Weights of a small mixture-of-experts language model, trained from scratch on English Wikipedia: 8035 steps.
Below are experts of layer 7 (counted from 0) of a mixture-of-experts language model. Rows are named gate (a neuron's input weights, with its number), up (a neuron's input weights, with its number) and show model dimensions 128-191. Each number is 500 + 50 x the weight over its row's rms, rounded and kept within 0 to 999. Numbers have three digits each.
Before each expert's rows: "mostly gets" lists some tokens that are sent to it at least half of the time; "gets" lists some tokens that make up at least twice as much of what it gets as of all text. This comes from a sample of Wikipedia text that the model never trained on. Tokens count by the router's weight.

# expert 10
mostly gets: " population", " census", " households", " %", ".3%", " Turnout"
gets: " |", " ", " 0", " population", ")", " age"
gate0:459506532488414587599515456476473483459454530471450443518498486507507439465561457492452478505493505494456472501444480477562535603504454565459511490517442451372470574483536541460529532544607482
up0:565561568510487518473496511558505458561524568472553569420578469478490438502471577502426466484543476594539495495551541422439424466486481432555430472469515416447532424490456464503476385406537520
gate1:499431585490481466494546441419450500474543584458509532517489479527483466402536585503468529510415541622610464486533481502477422510554473510498504445487474525539462544477421538468448454508501639
up1:494512562484448476525534524484383474488468483426571504478516425493555409506434518532512525421574544494522450490523443515428448487437610419541464451476445540456476490563513516510556513561450409
gate2:481472460511535494439529523519524371506609483548479612532490460525529521529565526551501497457521488442449451562499491399558465435536590472580529495471524486447520486568438450543570551503560522
up2:497460520454523505502484478463494522533475541465486571499493533522507471387506448571512428568459514506523469520471433478435526545461442559499490530479392552526572462577499468488485424431496561
gate3:507515423458469468495568496574461539564522576482527484460481517519489479483467496434468479506462590490568493641518517493471464478545562527540445509449528475468506406499532612481526516494558490
up3:425486517543472537602582453557452416501522477450486520539560455491474496485534470591522558558547375458449491560523517591411365576599509437475499495500538558432487422568467477466585617457459430
gate4:442441546509448463524450574531432500466441529467574523570500457512532521503513531531323585499516450527472416517531467465449427465506502478489535428439542426566454520431512563521469437521502565
up4:517501527468391478534504562540487473516515489397525454537506553466381588529455445556482433526511504532537550459517574433520569485409538482484492562508516417500565551393528500486489488561523495
gate5:505438486526443615503514369499471465491576494486522463468543520547463505455537456603512546511407572527499525501479527547464426569417557475632515512518571365563418454479436532458515425450501486
up5:451443423462458524540548519519507485470501515429464463530560557543459530507573402509493527498509541498616582481535516428512597476453414493521524536514535422582447462502516593454543435458495576

# expert 11
mostly gets: " where", " that", " but", " when", " until", " before"
gets: " that", " which", " after", " when", " but", " where"
gate0:534579468440338501487569592524476599581458479587550466494516505438584457399586536457506561439511479376451441511427569424507505514481423527501577492543436361488495489507503485463564500463463522
up0:468604435480442482579596469506484566577414500635399456518484572412587561447474433499534476529486459471394456488512453393409484428529538620506590502554513504536492503481461533466388454494595517
gate1:434503451472597512428419585401527470543499505535510495516556482460544452560524502517518503532561528522514645496511524400527473550525585436494532504450603561529525610435524543464578574519538423
up1:494517489577488563443511590490487575533513549454543492465482522424493523603402553449510583510517500459501566394497440573462484586505543478471442414478503590449566479410482429442495472556469519
gate2:451469543530501504480447564420485555477451499459512438469498409441508512463494540532547509559480451513518490516466498559512472496586438493540442474614520540460444535476563498494426533539453460
up2:459540477537547565521501465520505431535543576555520590428534630542542438536497522468443522516502466499464405509427515535472488597546582545404418605525537500564556519497497491522562557553543516
gate3:495545454524482506475547510510481496431504418499510566539523400510516483405574502482490566475530428448535572570477451501501527482523484538430519489499495421508445472593447617526504517480362534
up3:529475465452583509502473423533408442512500559478476515510496481481478505559560464519429503482442456406473576481495550459485503517572476562546452469421427441536419629436505553482536551524422444
gate4:498494512484590539536563475559552577580533531518446503416437496457470453574491507472515404455494485522456494514569413499552559423436572510544538527544488542501465519543528458435550508521489510
up4:545569467500476510433505535568571417564505566424479482474477526458468626471504565543474618442562540574526430488598472487467535457416568536460398513462468560476362467497402437592537511481587492
gate5:464556450503439464550458453524523467518501508516553538448314504529548520505499552604486470458424624416432484566553485501448512468502492550434524541530485449423465526496508531529469410411487500
up5:578462554471455481483540481510493531467415518540525502548502554521548439456470529481426486470531530504422534578419450515520563578505470362502622482615526589470560502602472554394500466439563401

# expert 2
mostly gets: " been", " used", " became", " is", " released", " be"
gets: " was", " is", " were", " be", " are", " been"
gate0:420499544482533449494458538474483429373491497501516439474493502477519465556494475439464512364427490560479489446386518522484527512535541641531635509569420529500490540500547507499528476490473492
up0:480437488485440477615484395501553531617522512491507517580526531454489533501478515535611569489481455495560553550495463599513564530535502445488490377538525486488509541476485467512534474547518502
gate1:446434489450574489495541431453537538486525502490452557520437496525537429499504430496480525521463486452616522515470506427502567532427418491548448459496420502450485551525470489471508569558506489
up1:504512548489522396439507477504540545474508445543434541488491513535489484480543537487453576577510545469463512404508565523498634584548525509568528587382521475494437478548440542546403470499577413
gate2:548556551427483443456519532517504485578553490516459505530564538509537494536595483476569543455503480590478569497507521471509489420528441610480463470500524527534566550410487552510489549437489499
up2:536597459517492593447520485550561491502656532559493506485540524512430405568499479519533512518528502564543612538498432487565522460525459448476394570537453547465470458496462454512457613504532469
gate3:549543524489604446481491575519466522484575485466550538475486583643548558536518501433500416560533496539436490493472593479506547483442377525469441565491510429502415587518504449495520513511503416
up3:553527517408521553493391526546519416455563424490549527487488466510459452546352559480445479556512519507402510484515545492514512537484409427485511478591476550503536438523513473531629428437540479
gate4:539508519472522526508572466480504488519404441541602478422487557520419514506567458441552456588504533542435453447434487509507442524509447478415536538506552485420460522616473520444564521399465537
up4:550459524445588531550514469480504524569518422542619512511456394515520495590532531516499403518438596575554514478499505500525425540530584488530546388484478487426537543457521477502376542496593448
gate5:458511526394567509533478506425503503438561580496524522503465508446491541522488516474394490513407423541545471546408490527466514531537521569474509541452498454530432427538446548520436504477434487
up5:461560545545536437602493509490529528535564464542560543456526458460525420569526556557504452563597355515491514392462524488567538485538538468439336486423520528483594481506483492458488420446477457

# expert 5
mostly gets: " stone", " white", " fire", " Binomi", " red", " black"
gets: "-", " ", " with", " and", "ed", " two"
gate0:462543525394588497539492496525578559474495335557509474577530450463484514529513624411526576497410510596511475464501491486458494477491498508550525504524549514500524594511450574555488450451458440
up0:544557415597519461461545429577478521496546444452501511560508416485562537553484549508553515531572451505540544503443511492523507486434492438447471543435504514467518460478484517469436498461404514
gate1:474350530531498584489527489531509451567436453432398507460553541423516414483542441544459603459468624551487524505565509466553542482493468490521541503620498489500452514430522337459488545549507511
up1:516455579553466616434443538618458507487586478517459535412576498531513502510503502475442442565570584491525508546555590522433566490475541441465434476555421486486541472467475423509467699490497497
gate2:526470514511449491472473500533488465448571488577485557554536407474594446456482450436437492545519507446452493488484471401514488447520509532456558569529549516541542528559586395571499508510502470
up2:551468441556581490489461499615478529495416530499438551527482432472507528523501531492493469515487541558491531563589526525527484507465561488462540394472484515504544583479611571507488489431494500
gate3:424488441572473522392523500505482459411415487507489522499516510544519470549464516522470509548518434565545480454490555496507490488500492547414570536567578512472488500479465419513517577564538540
up3:490561474541542491458467551479440517520544506480580416562490499433590506551465469611470643541527551506540570540508543522496529527485402504506510556535535455427433455441491482586490526532431536
gate4:520389412460393439513518591591519435485495494506483545463590565450422513477490512455460456458561475612503552498488495545617499398512460633450465412514590524545429419469507428413558513440538541
up4:429414469451453596613537569513560572513555396474499472540468502491484450479575478475570523495450407562525554461444587505458385398488497478572457454472583399542460515552542461400501494597489406
gate5:491438503500442454439522590494503539579451629513363565419611615415546579375484512555445499485429473512536421547497421489512446494540526525575610550593551525509482431439502455496621447468549445
up5:548522499518505490527577453541447466543502494446476548608471457488502463518512481579436513468540623506511508514519532538479575406512481475460621578533544503497455511481442518542442478562514524

# expert 13
mostly gets: " his", " the", "The", " her", " their", " its"
gets: " the", " a", " The", " his", "The", " an"
gate0:548603565451531528448429533500467465465578511494575504529624476476445505457482521489501491501543487452537449445439454452479328501567418420490518543455477504479598481549505468559614532468459506
up0:498402534540481496413555420420615470508480487435516581500488467508464483579472442466442437558528547419473531427548409569419500527389493460520602441492495439456524461547413448476493588458582515
gate1:508569428500554458474402502446535466403502550434503378472558568422489558511554509541419479418369586504457444499536558487407539498513494551543502440550515484509491528452530550554355433533476512
up1:575574406352468478590419517474485534498537559501613514576544520567505561464479483492509444398446410544493432560481544485568500445584447600413493400407520508435487517537524476470533494458596484
gate2:552577493557536458533471509585509506504596569534525498533451451498494516538428546453596559429474519418552440511539565478448460486558519544457533524497466461452556489520525588514473416595580516
up2:538470457525507528501508489500512480493513490501485515487558543541486472445501518395519415493417603517512481447545486537530461520475435406469513504482569446542406470469552503459462504537508578
gate3:454415548438496473356503492524559495511548442464434508488544420501510530450562542483531411470464524531552615481468492465524455469481518589534415546363489500492499528514495508529426514476477440
up3:486520513563451462518531529520519513499479506495515451473559510627433473489511474421469452480491551450460465491506567511486569384557446483477571561545470407580536474545419533535490574527422462
gate4:481448460577474538487469426568521494455547613433503567553496445417521524438552462443436456555455529511473418506510493531551589414480476507467528410521522480536455524373444515498497516544508440
up4:498466400604476536514443470447518569487492526466530517602475359560514481493464461580496459473563558411611488503510575520507515556556517533473515496405531490542510530485494505490519538510407542
gate5:531551581495478481446441579382451437540576417458494405439584431589516496531390491462600513513431456519491470483487539503489494459492470442479522488504471439508592505541423533458522539539419573
up5:460490483472489494540536446417545422516496475547476454596457452506488555426465474571504461469514502547564533456599487547478492490495461551518485489549564535396485477643546584521538417530555590

# expert 1
mostly gets: "ca", "phone", "ion", "io", "ce", "ero"
gets: "a", "e", "i", "o", "ia", "in"
gate0:505467460531486491581499488422492571437572471536569440583416481533492493568498517520528398505507490514559526498519551505501507499427539427486498546466472463568493549392553502406535443508552459
up0:515539426500429575468491479494424481464519602493519554439459481512435540515483470512374571533525474484480484604542470572446416490582382578536564478449484513516562621548588499431476493595526423
gate1:519516457435455465504515456559495547525475492514477505479503526521527602478411534531556477512624602514500477477499524475417522534461472545504455534579606451485429493560447521470490526512456553
up1:462460549496418469513481516485518529471454503555512485524568513556585470516480475470393408391492465600485531501532502524406427492494427558535512457434521471499465474498516473545523493501456498
gate2:583471552546524426492452470384508461466434506464522533388431538551493536477570465477537498486493412559514416507622444523474478587400567493481485478446401462405480475556593501495478548565438568
up2:585544478537531569578498561434487447513504575552419490556591360517454429531493421534462522516583551469430501407451550507478466493500588518478471454555539477578479474511554514458467499434508426
gate3:507506447458552617498602528534450522489597463522546423490395450553513572477496502485457494577573535433503538477463634570543519522508514482471513587466602503604570499503541484446391519401513576
up3:543495455562537507506442456535451570435417473537544463445470468493462521510433465445373439474454606539434487592399385516537610423454439518482452451505587576447420503404429495541531499536518461
gate4:552513494517472575592440500487439433545444460478478515466572534453453499461434516457523504517592484520453454546430543547488556558492416454559500460478530454571556487510484535501458544487487507
up4:424534409498485490510498526512498572514554491544524597514491494425526491583563482528511570404438597551504525493599518525507457470486485506470559480473486375527565430447503474516561464550459542
gate5:531449513476476439494537533402433627529492485505484518491393452398536514466575479536516440501470507531388556437483488521540504589537573406462453435498501552554529505473417429517505499491538531
up5:492540458486587558421591445491475465495574374602415525572628519552477448454506504498492480438412477461517521536452473548475493512567523514486559515415436573499499433463523519525565545524533486

# expert 4
mostly gets: " \"", " '", " [", "^{", " “", " (\""
gets: " \"", ",", " (", ".", ":", "\""
gate0:496464573496491466465511542412484564537350439524542453499474468567549516502467534404473498534545416480413493431432433462416495509457504528450538464487501513528557530580545505597538494487498483
up0:525493408511522445483485510565419518471579529485465573518524520521535506478566519488536482475549496455571440539500501489495574475477579583503512443491567530469549429496526563510471476445460470
gate1:545474453512523567383426468542491541562516438610525582516450460467456350511515482513531516487479579549529525473550465463391495506569456471628476544518498509473341416552532486508538410479549458
up1:484485484511418409671490534435475471425488443528520549464529548570560466414501434461479457469413454444567458598505496471551519533549490503485535493528479506472481409547504555525431489537459447
gate2:526501505549527430551448532462506501524477446584417509445453531496436544565470515473488459493532522544529458528494529454411626524434463495453557588496562434537488491568437527461529477534576454
up2:521518532520361487550517426604560516540502513587448544528583435531533487596512475459565475524516485548548480554542425529607483509518521510530564548504600484541461490508527586507548582491441521
gate3:545469433457437538522512501517492491428531467569515514446524499595508528515597478421470464532493432494539581527511567529482532467507572507459454447537488485437469570482478402482381481518528485
up3:447575576545522586496562466409477548530543519533537511443500431574443476522487462513522508526465493455469429377596365530593530506515401496442398596407437517523430526436590539512523631503489561
gate4:501437487467328433558529475576554457431484407461548501462585558625524532531546515509366440496546470506512504503483522462508488549597488503487438482559489525508433543424523549550427484507563532
up4:552535489517450495488487425479433455489572578513498510478565470437529510543437529436482545435531443577515451505581483539477551600432537435505564479565511563428495465486514494418537511440538502
gate5:408545541536504521536470483454547528420521491585473528520469449533498483516493508487640595533482493545470425457556525479531466524461504490495573560485492615495428434536508580580484538512499491
up5:524453524456507472592557549482454501521529554482478602489488445541502494557439436551477556483388542479525490463511448571501460551561632490432522397517473414573489551465487424501530466527498545

# expert 12
mostly gets: " must", " would", " to", " able", " could", " helped"
gets: " to", " of", " for", " and", " by", " would"
gate0:467397455502524495515474511488642597512516400661509470578420434479534694497518552463435520551471527477535522533484477476572471533536489500511556536480436515571510513558515461511569443585488574
up0:498543554529508490520444489527485472462476626408495550462550528555446552462494506455508490504481492533474496456551529506522524507487455437552499446491570449501498490525494474554392468399561450
gate1:499369495517582586534504556510519471521519545538463596471421605521490495501548468501572515498482564543541505488635415485550465513497473566577497467430422465489525576535510478474434449523407473
up1:578544514597489463508477480435473509438540492550491507461536578505472436512483515402481493580484517475566535494499560459477527368505484516475462503459468539440523525503573521493523408457458437
gate2:548500493532534470536525476499544461521470447507468525511499518522475574461523516538500641537525403563393510528529427403485497470566569567527490539531496469442450470491510536396491559484480408
up2:456549511509480473522582480486464461523430486508462510509565467526500596508604473509476441532413500465490465492580412557475553451568461566532559431518541626460555447493484539453493585543598454
gate3:470566495596504514552447455617511453442559464554422560471474566516493450542569465546483574493432431574569504483505589506514543476546570447450564502531492512461522473555446498553464465490477483
up3:529506496416614508491574451548497525518497480555500533554449532492479424470578471514480492540499539658406477429530409525398569507555533468393547533543491483522617504548387463513522559457503535
gate4:580458455514392501467451520495451477444471527588536540466513457545474520466538433558463485494487517544517592478569494503578556545511452498428586516513498428460422485515491541567559445479460500
up4:455591498613504461532497395511552511452568473534535527507510453506502537458502411524559490521456522523462527398408460528425511552586474418465543501596505482545577407499496497601511489502497472
gate5:567530516499375433506503549496439518515445472425537396431530584538503526435405489467441496479465506534446554463472463571465515630446477499556544500485513493469463518543451503520510402523489522
up5:466472465526503446490482424508500559467565592465497607550442412473506437530585462474468561529556581543491555502453532451509490510468503527596384577463505483491505513521497472568489591459436524

# expert 8
mostly gets: " ENG", " BRA", ":", " *", " 2–0", " USA"
gets: " |", ":", ";", "|", " -", " –"
gate0:473553442507440516507480470474525451497475463417514580470496569415405407599528512492491529478557469503470482509518515454586520533560511532525535527516565505449402495420534490545500490385530527
up0:482596505421532512431538490500481474505478472459517522522532555592477417566496565450376493440487474484484530507475515524494494487532469563476452553528475426462477481509489516517518408555529586
gate1:486540466438518486532490384544499524545518462486536468574454425535535535415553485469516472519516484459508488510565612369592459466472597479508466519545509512602536555549473531494439435458423478
up1:494470508589473525538433602468545466457591487551440595433482480503519464403393518452472535462496616544507443523522472482523532436524535457525503434486548573488504628481498500518540452542512582
gate2:496490580527469472436493476488469472497524476494437485422529563528448465413567388485533552510573406478586572578579489490475493485505518413426432552600596568536500558483467527477498471475441506
up2:388487647526545471459457519461480581586528472474486506553428509484553469468431559560486519393546465531520388545419524462448565551547604507529475575456507500493433449496498483545466419430436393
gate3:451389530493541496546528525537491492489497544470552587564497610526460497486488470577489542608542555507508514405466540585622504508507436576573525438545403520468536426445507462477551498573503497
up3:389547489457505477512410473579495512527497559612457551599477407467469462571419520513520527395492565466506508523546549507501613489454565431497458458452563477474464479461520547514482574467479550
gate4:490541504445513483426485426526470459526516574470444518495443528569413466575502470452467508422493458520465474544571476509480534509546503534577484414528492507426530527418512526526566520503439511
up4:477409455474513477456614519494512483500435538516498603496461572411512495456388460547444597426518552524543479541547525516458532444537518491541457560562552553547582502565491486510520486501547521
gate5:437497407505467515463478433602442400531465552408412517385490498534528606454535551526513567375445494415505536520603490463497445541460591462539438492546548535523557524479462441545507557477506539
up5:488579549523537492464456567458372496537444405523505467418494474526475501489522520454578394573467557519590474472447512510578512562422525512512535523469481486521548567473437495470533586526506546

# expert 7
mostly gets: " MPC", " JPL", " vocals", " guitar", " Label", " percussion"
gets: "-", "\"", ")", " km", ";", " 4"
gate0:473475578406527467447508394437592503610569464542488559434469442594489435532492527490507545380507535481467516563515458582481501451520597477430532554497587476516429543486429472581388458472486528
up0:386557486427495508441509468519546509552551460559439528532525513428522423434524498481508546616537523499510396500503503407478499536567494456424535467507556489491504457397514511494469506512463504
gate1:461470508609500553481512364485490500481482558580578495459428460459503440524635496477532507533504448458526560380580514478526609592528591437508536533445433504478435596533446429525477519464546531
up1:482409451455663531470575484490527522486574505491406474418441479484515537529545511509488497526416531490449497492467451502473470491542545549443557495533501428553465503403467501549417474502526386
gate2:505517499419573483491568506507421539511396469555432447477538513437547558407559464500430486613572443510457414478361424435585552471489602508486548550443550535545457476580533609486504533556587565
up2:448511531539480460511415525538531556520440539603560538467559448429521487493554477531544508493449513565490478439481523492417506470461492385414476572486561618525463510506400430444533528417554541
gate3:569478439561402434510474392434495455528524500521470494489438484589484531457452515569472498515443494445485496471504421518462495650479557490486514518516615516430571434547602463416554435444413509
up3:564528457569446447551542451493596444459373444500502446492520442515452603505532469446431513434574442483590519442559444458530486564524445504524578441502491471493501507495572497500522462566478443
gate4:480485481521462497517493448445495480530577446476473491445489514483432472502532538480532474518520431490385576456508438537563622550578586429449502498456509465499555466527438511538455483531460521
up4:444469472514415527456520526526423478540561477466543533459446508470477558552479481499565458513535508484501516475522572465464441555464452516505528605556414571574494448418490412505518475585434471
gate5:519542480555594558468410455519454435462498461523471522442485507504540532482525568455558438518440553505579408491565530454525562384537533505495505544466454525535487474412602470578532614411508560
up5:547458520445473472471544582590493546397497485504536558604517530515515429532432455431419548486555523565498522603559526530544478496461509447494462478436519561460522387498519473458479472574525449

# expert 9
mostly gets: "S", "B", "G", "T", "D", "K"
gets: "S", "d", "N", "B", "D", "C"
gate0:441567447493491549512485406541484451563541493542507587536507451397514499491562509508417519589578566526438481470507428505419472512531559526530541519526487522494627476439452466548500531481517469
up0:418392510456484430498455593477543453449522572575575476537536559504395495416477508511521508501501467386557495532482478471539475461514486489474456424468528433548453515544503590507478465490498530
gate1:548599522483504457449535476511475482393460593432524490438560562476503610475530517484530461467607460526540436488511442552590560547467463546436502486515547482472440512534458454501494458476510435
up1:551472554578480414514468527466487442524552460480487501542473571553497405440530525431466421488561519513570539491531594602531535524467595353530489571487512576473562563524390454517530496467426473
gate2:523482485477371482465478465423528545572477493480421613562480544465511449480462524463504525538520465441506480616568440513502542511505470487541577456386489575511476608449527513475499449498575542
up2:435557538389577450486528472458592508486481491512572550442474564509482513419454550378408473529642577442567459447532501478454477487441469469520518553542402577456494576422509474474468493551475479
gate3:503590466548541540437493510507462501482523475471624584470438424574511508454501569501507478505574529506494503431482535533558498489549487538459496548474510392610533536565534416494472478584487481
up3:582556552497512524459476564542517621471484435472566523419473506479526470396554546390534464493457521592460459456554530592495503519493440525470473489518473385575626475551508525436478444479519555
gate4:486531489491469517478456432582506515471536580498494583455545534525457369497475457559551535510468456508460536551504512479500435561484413608508531515546549563496524530376448528519522427549502535
up4:489555536491502489534567380547540515515502464498518413596411549509517555520468463481583472521463459400510506527478392516486385453477362527466533507487452596595689517490555478549462489528413531
gate5:474503509512470527506571519509548598579510557540587504596553515466540438512513504594487568501485500428479465486505510494475498467567606559497548486408515464434446494463512524610580519525506489
up5:604515512495558482613447545485476385489447508523537509464546584538550560524516544559526494510518442536458484496452500534551580510547423463486561403482524508518511519501517426520490527513489454

# expert 15
mostly gets: " Saint", " Clade", " Genus", " UTC", " /", " LINE"
gets: ".", " /", " (", "-", " by", " 1"
gate0:526469482513414497484498483427520454488556516456497444517467501562556534466558504482463515431503476522576559471536494480456578502467535480568520452531447453492467583436556487510515528542514555
up0:525521498459436581530495417568539558481523478481537453459573504460487495533469537548467483490568582544490518544440446511458482543507430502603517539541513470458528479469543508497528538482525509
gate1:499526546526539515464535522372526522463430469465565543581517603453446450475521461422590454563545545497570412541528467508475457457523599416549515507498477532525360459455464536521466491487559445
up1:471459489510516519504393398480405575547481499424527509528503494466552479502487541462397477555547535521566484434535416571507439465478540564492558363494505565565491560491506535380495460504521493
gate2:522455558442524570468455506602497470558577572465460437461452476526569496552567551476548478372484384502429480464436496552433613519525527473543436545510566488414473465455476584521477397447445550
up2:524586461414470513535516466524508515553509525512528473413432542495543516482511444587522526423500518506603429489518439475490476508536467501520471452436441471470450539397551525536506533481508477
gate3:512494583547480452416467542509549529555502532483485460510545574527507421449446495504492431524482546397533476383500536436432445514482526496587480551499538559490499428534612521517500461520524393
up3:602567513477418441372431584419502580459496502506583524539501460556505584426510403482476569403481522559453424624499546497437547585484400528540498505498563493492500494458538537469423483521482595
gate4:477554530375555487521485463428490467487593525380519514479583502463487472479564440465490487483470542614496540598470502524491541577491574607515521504580465498526486494480446425512475444531449558
up4:543553482446420569519486521425505489511384529404464499514460501519505542475480542492542456471569463504496453577534509449380498521419396483514401481478440450450536597476440452507494480540459525
gate5:519410500460547532594519551570552529527494452532424470555527488544481445539437421542454510420461610409395405577547493455446494582602450440494524485574430492467473577590500534509514433467515466
up5:501462476462414502544410451514478420593499501468508515507487474413480460503520570507487613518544437566465575483487500549515521552484518458550440499441474538515473546385465469434475545434491504

# expert 3
mostly gets: "\n", "    ", "Ca"
gets: "\n", "    ", "Ca"
gate0:500517480543457463451568556409498497458519534500506588471472505457521473553508508482487513496466470474484471580461496561549521440522444498508473396459506377617576445504560498523447521463515575
up0:508460503444508500597438558599489514527530472546449491477534505494440581502570525474480462571452468475622494547552526459466552490505507455556546590497488559507490566491476499475505485503636524
gate1:526569546506547517600487534502426534426505497528416631579406494469442547527557462458502576598463467497495446527526488489497492536509549457482551520461532482493526489481532527536475550476446522
up1:508465560493465383385464568502488511446454434501578511433460480435521426554436495525510462486527441547509580519513573534528434581510494475488433579475503533600509488464393447507551510442538487
gate2:445518500563505581404393454485503523497458468501484565447440462416536438497483492451477558413460490518451464478449472493463544532513477455486436538408397601515521546555439477477534554585556534
up2:461490438510565492607478529512457483518568490487496492506498498614514601481537500419463445601520377549545532447488550523490547474532513536511539580563510430515457435521549522499520412532435478
gate3:426561607418510528479491473503504438468480566461531624583518507412533495538483513466524489560478471516536520473486495475469472502542509528517478464415516526460534498510574508486458514487505457
up3:524508443575573469598470533466468466580504476554412509455499550469512519584471474453497477440532547528522442519533511529463477428424513534523554474519529554625478415522461425498606541399506578
gate4:617552525413467523435476484505500534568543491466547581492557554528473479632513563473515459403533454471511483540512508507542395551450599500597452459530465562455462453498478445527496468555545460
up4:497526486569515470522523399476439393423608555498443531640403502505500533507453552542515562458458549457462489492496590452505516514525524464472574491598608426576456510454507458587509471539385547
gate5:627585569474538491544469522519495579484546536512500479622414540556531525461508464465457418486526588468446361529479487488426532501570447420531552516490432580554493603512552579544448441554576463
up5:509435410499502467534467455501515623482493586524507437468510455519470545427429520506608498461523520466480483547485472445498487432516441495550623417535521487514509493516619506496464513536557470